python train.py --d_shared_expert=64 --router_score="softmax" --normalize_top_k=false --balance_loss=0.000196 --balance_bias=true --router_logit_norm=1.5 --init_std_router=0.00971 --norm="rmsnorm" --tie_embeddings="early" --optimizer="soap_variant" --beta1=0.95 --beta2=0.99 --batch_tokens=[65536, 131072, 262144] --train_tokens=490300000 --dataset="wikipedia_en"
Below are experts of layer 10 (counted from 0) of a mixture-of-experts language model. Rows are named router (the router's row for the expert), gate (a neuron's input weights, with its number), up (a neuron's input weights, with its number), down (a neuron's output weights, with its number) and show model dimensions 128-191. Each number is 500 + 25 x the weight over its row's rms, rounded and kept within 0 to 999. Numbers have three digits each.
After each expert's rows: "comes before" lists some tokens at least twice as common just after its tokens as in all text; "mostly gets" lists some tokens that are sent to it at least half of the time. This comes from a sample of Wikipedia text that the model never trained on. Tokens count by the router's weight.

# expert 16
router:480550488479501535534475521482493518475500531528525526500485513465471456467509438497460508521505510492497479483489485538509548480509521494479544481497553523554478447499473510514504472490495476
gate0:530541478464495486547485445502503506508471487561474484492504520470509460525512467492462492498522525494500501476457533524513478499474533493470515506525510530496516520482477501477505522493481532
up0:534519475510537490531504444488497507488494497515479508534537484483526492505499470543432485482537533507508505469443537537491480493495524504449523514508517542511520482471509500476490512515459507
down0:524495492545484475494491495498471502542516505520527483484492546421473494502510495533504510464455433456541497521505509500504450487472513514484458495529492500449433525516493521503522514547517440
gate1:530504509501509491510475449469481471517509522517492506445458496482489443525520520492508507511524490519525468484509549517514484510494515523535527561517487490490504527496516497503536473505509527
up1:471498510473487502479532538509527525503483491484505503541563502524501532495479471509501507464477501483470505507496471482508517492488500475471474444476485479510495485495477497518461520500493474
down1:533508537520489525461462448512492535524511469470477490506538469424488511487501499549469516498519475506574503508486506523481496546453538506516491453535496490506480505511538463494519502494478479
gate2:486501470541465490487452486512486493482485522542498543483462508507489478530512432483500448490491535527502480533453470526462498482499520448579519479551490524495512494485514502506496515484558494
up2:493507464544476490492450494512482505482502522546496553487466509511507463521521451502483454473514530503495516516445487518481488480489523442562521494553487511491503510501499498499506519492555465
down2:484506495539508504499542498489460510514531473514513501498488484466461525492486497483516504528503516481465507522453485515485488488474488480527533530483465489512482515516464521543509535509496533
gate3:482475500513521516533521533493486560468459517557494517492509502502451517475505456481523509496451475562502499475476464502517496509512495453512515488477470477478511496498502520535488468477509567
up3:493478490534506493483483522480508573462481513532447501491500511468475513497524464513541497501510483545510462504502468516509508524514473471533538481491485461480528512490457533548485463496517542
down3:507485539500481509436494513456519467502527488529475568487473478527483469533486522498475522518531515479491525459526516484476487478469481487496465520487513473476512511561494479504512491548546522
comes before: " |", ",", "\n", " (", " and", " was"
mostly gets: " yards", " Records", " scored", " Racing", " Championship", "!"

# expert 8
router:527492461523466497480520499489485501436465533459502504508512521510462491492514511472489526449483503488521530514486480478511503495488515518540548510532557492488566544492524463490492491489534521
gate0:498498495506518540487496460482491534511518514504504466502515503478514493463466498524475523498510518472509544507461466528513463504519509532486512502535503498483506500553533505477470482534496497
up0:507523493485497457545517538475492492492509487495510547512502506514483510506527508490528495505485474515479459499496521469499550474470492471494471501445498485523496507503436503535551506479489513
down0:517477535433507493518521433470535482474471470478484470481498490504515511521494485514510471496519483507474473499514496476518518444519514500509503449531492542468490465484484461486509448550520498
gate1:515489489528484506506502501513469510486486497522487521532527534510462535497476519490527493480484480489429524506486482515543481541470463539550480490548574491481516516458508506517466470492517486
up1:507496476528480504524509486516466485481482494515482511522526526502461544512462542472527497468482497498441534495493463515555464520477473524545475484537580500487504505448523517510465471475506512
down1:476481473482492503499535511492457469489507494517534491520507478476477490487518485557553483524508502529491487537525491550523525493491482505507453533521485473511486483477519504510446495488525492
gate2:483513506539484523480511505466492456478505524511538501525500534457478534490465508493525518480441482507495500521446494462476558512489506504459495535486461512516500510512495511507561494509481510
up2:525511488461512477521470506548524542518503487500481486479489461526530457498522485512479480518560510493497495485549513532530443490521497495518507474505527482481498505498495457498453508483531487
down2:479478483501507517535481477519533480471489493474502508501509513515497499506505510475516515542545547483444524501474514502515519480514522487495475480465509453486477530482484486501509492504486505
gate3:498522481492520499511513518467437511489472529509519513513489518522461515504541478498473503544460516495518502546499466520469492487505472516495499550504493490524498495509509510514462529523513494
up3:476488490521510572497474496495519522486492516476490507457480532517460467466475532459512502543491466530538476530506456489540500510470498507483522499511481536482474498479511488504511479522553519
down3:479478514474508474573489495492514510526482497510492506515535468446494499513498498482496514528487512500445495513474540505515472525511516457553490513495502488522536501507504500511508548484494472
comes before: " |", " ", ";", ")", "3", "–"
mostly gets: " x", "น", "ร", " L", "ง", "ม"

# expert 11
router:501473491447514502533528461547500504523514476495466467509531516483530477459487507537482517481433494500546494496489482485539506478510513497526495486510487514507539467496536482491536561473517513
gate0:521486522517514497485490501518511519546518493505524494531516518467471476489453512542483515510465545506484486546510505500521503491516473479492505502525482477492546505509486486474523527527473500
up0:534493532510528507461485480508518513535515493506516463519498523474494459506444528537489503497476526500496469521537506476508502486527471485505508501515467494502523497517470477505514522519460489
down0:459547448462549531519517451520441514505495566477515447494515462543496500500494492493523496547486512541499468527492461488498489527487492503475489469433521481499513514464497511503500462488455503
gate1:525502484475493518543461510520480509496512479496441507467433507496539522557468486547518527520525483523499421480527544547477503479446502476507484522543487491528522537505519532504516519437514505
up1:522494494464486512556464517519496517490494492492465516490451518490552509588478498541511514492513522541515430483527546544477512464463504500499512505521483486535516557517543543519526511453515503
down1:479517521507532479539514497514537483512501479475546524470498527512486455500546508490505542517512492517495516493457510510494490495497450518475523468452464510499536492490543467502556465463548504
gate2:516515486489518509517459468515496539506500556528489414531483478472468484488494467509508489504550504497546481488465513525539441487472503456529500493531518512496479499479474530512511493501545526
up2:491499502516487481462528538496509465500490440484515567464509510543528521512503526493498509516449493502450497511557485482461559526516490545474513516470480474503521514504526483492487511509431478
down2:476524491491502462541492498539494496484491488509511476505478466525476509449491494464504493527504466481470488470525477518505531499519464496486487498480593534550485458504528487510486514492496423
gate3:511480500482519530502495467492495497522524511516498543532504506482494522472488523492508488494504494497501472487474492497453476506499502519497500474480507517498535494544494485532469475505493476
up3:506475493503499524477491460497495510513492524527495542517538488483508523474507510525539470465477483486516466496460504511454485520510526515534501462503515518481509504517534473533459457515473478
down3:463507491484530506492476473510551466494497542506477506535478453471470526550459511474498554466540473552489493504474495525518548520528485533542482507515529508488501514495509516485517500497500499
comes before: "1", "2", "3", "4", "5", "6"
mostly gets: " −", " small", " A", " large", " a", " long"

# expert 25
router:504502511552471495446463514458458536514537544464512561494497497547473524492512487541508509509520485547489449505477467527527511505477531532517468512517529508503519511491476475485513481526514483
gate0:478503487510498494489512521505458477526530528481511498499478474430504504511469515575553491502502476487522479495521495533529527514551474463483486518497484473501503539506430481479524482499502498
up0:483516491535499502478506538500435485525517526475501490504472497464528500529464511570560480490501470503528491505509507529512526509548477442504478518490488490501485522508434469481512478513490494
down0:531502482508462524489511482468497496503475456490531517486455487494508503492545494488502473458467499487515411535515508494514454506515449502553488518491505490488512502509506504531515529518495503
gate1:482530509509452514499505527488458548530509520493502528472505494506490503510491490526529533520535507525480507488495434527499509535458436522560510518467500537483481498490486492489513475469511484
up1:529468501510509503513497494531549452467530476497513494523493515516517505492506521496476482499466489488522520513535552514483472472521541471421508516504504472505540488533516516506475484530506556
down1:549502540490533509484481461488515532462514456507475513493520447488490487504483461490507502502510508478529505513502491525450479492502482475502478529514484513492496478504461486521501512521485518
gate2:518529486482471520451481536478510521498527486507512507511500481536477534444497543512496485488477489486500475540501513467464517536532500488502481526477545491479536529497487513499522481530471507
up2:465455541551485497531511489514501488507465489510508521479488527512530490520483458492545510515537523521523517470485491531532504504442498502480489521498479488518500475511491484491486545475479501
down2:513500518517517509469525515500529512507555506516507526463463477510519538502515436479476544470509515454551454489478476487542509525513545473514553493529511484505514477512479509511468466511487507
gate3:517474466476493501469530517552499496478539503490497516528504472515482485479469493489462501517563493466538486468478511540515508491500519505547467514516500506547522500467433514537488470541490457
up3:470481488528566471546498510482521475507460507502501484501480456486473512493531505490501503536506532530465513495527497501509503485503482505458492458485502491547499520485514497529476562527502468
down3:526480490483523519482497496462471496489551490515496527486508469509460538502444476525533494489515513542500512494470524523541514533472564505527487559514500533501452497505451466494533493552522493
comes before: "ing", "ed", "s", "ation", "tion", "es"
mostly gets: " comp", " imp", " Succeed", " access", " Preced", " contribut"

# expert 36
router:530505504506512492512501529456474485486488513529513520514471497466470495547515534490525502527499524484529537513530505531496516499496477502526497445525489506544475470503477509476523493523503490
gate0:571506512497462560494474473507490489502507501487491445521461473500477478518496527482499502511503515494511500469529522522487529517494467484531483482524465499496511515476535497491483516484488504
up0:432493476499550441516511529490514487511512486521505547485528541505508517488504473521500503477502469514475502521471490474520467500505520536472518540489506496497494485542461498511512485521505495
down0:497449477477461493496510501468497499518492525497431498469475493484508484456483519505489475514533541487531496492511517512470483496506456511483469518549513513463524539527504533511498462543495495
gate1:532469483473503513464556503487472503482516450522499513505521481474496531493526545515491508474503466516516480508500499553479506480496514514524486480478440471499499470527523471501518517506496479
up1:524469490478496500467542519502473488493512455522501525496525482486507520494530539512477508478512490518505478506506505546500510491509498520524493476483446464494493473522519466489516526524483497
down1:512523449479511501464501453544517523466487503510519492510473512528491506494446506513519516546523483520462478484522503465484473495516544541519475498423521542490499489506488470491495455482471545
gate2:530504499527497457461476518477502484507517481499512511470456519490510513519461487512548483492500502507517469498488523488477465501496504487537482477449516512524506436508545541431507511490580508
up2:517510504544489468473473513483502483505512471511511510482459516480537508523484504510551480493475503516522480502487533488458475498492506478544498470448510506508524449497523531447509524489598494
down2:565535482470512511527475490509511495528509546512487490518486524522508509490520509488487500478449485491499464523505482519514499487522485499521502498509554495527488518527494489464501497523481491
gate3:502496499495491523508513528488507475513532543500481499514537506527506474514492433488459533540495501492515516480522494509492532537538481473524494503496508525523507485537525468499497504497503512
up3:499494510501520486490502482524509528500474448493511488483460506473482524482507564516548471470512491505491475517462493490508467453468513527479510486501485471466497526461482542491497495500488498
down3:479479480485510507482508433483481468518515528546447467495454454492513539517480460572481455493501465500528470522522540520499510456489497494513501515510486497499471508477484486547484522495446488
comes before: ",", " |", " (", "i", "'", "a"
mostly gets: " Michael", "án", " David", " James", "ko", " Robert"

# expert 28
router:506526458472507494485493476457486533467489513483502495508467535543440493478460506466470539527468494496464494519499523495519491508510502501498496529475552488459483537526487522523439476482444513
gate0:464515491457476516504485462485501465546537518501491459522528540485437516465519490520471485516470518561511472526497515496485503470495464480508495474502464491475552495495519493481455471512465470
up0:484556511486487522490499442458493491523510473496505478550521536536515497530477491504514488514459519510499527505487480491487545488533497517534536511526474517503498521494525515466474446479490522
down0:510507469489480538478465478536494528477517514483508495510543453541507466490515503509438515543466520474501501504501500449527513526486490524506522538508517486463502559589490488522496467476482531
gate1:518531458546532484495532498497506515530471520510527486470495493495484484528545495531438475506452471476508495486486509475523480505485528508493508536509479530535475498513470459504502491507486454
up1:490480506507510476471518469414497511484518454495508528477501516508482476487513520434446532495459473507524521515486509477475516501485482523506481559516548513514479503502493501454483490489495523
down1:469438530517541491489479509480460504510465498478480498491515501509486528521514426490512531495515461517511462542485500525472509501501460482506501537477462483485464528483502511521514513482521547
gate2:467476515508519501473555550449483499533461486485520497482531478550496504511509525505505530495494528489489497511545498511490508488507519513547484513485526510502531496508478516514464503522496499
up2:505494500468472504470533526463509514519497492493505504479538522520490502504489494560470534486501533518509535518539511525493499478521522526518519490457534511518538507499475508519515507529470470
down2:505500488534503510494497533515514471535471499473520488506512503508530488488518506518514527541485503496535504514489505515533521494499509500508478521439501462481520468453478500471523490553503477
gate3:490537514505521552522508506494514489527514472507509480462515515494494535512552520486465491468503404473502514519502544548510474463482471465440485495489471482524485512459523521510489490496462476
up3:508462493485480454472508484502481510473472512496491530537477475512496469495448484495540504530505604511509483489498467457486524553513527532574518501498527509471523507545491479483510506506521516
down3:543509449443486479501503462504483486532551515527517507525523471512533496513462479454464490511532510469499528512533502516504485489539502495499496491525475498500456516492536465512497503519484531
comes before: " of", "s", ",", " in", ".", ":"
mostly gets: " one", " part", "%", " number", " album", " version"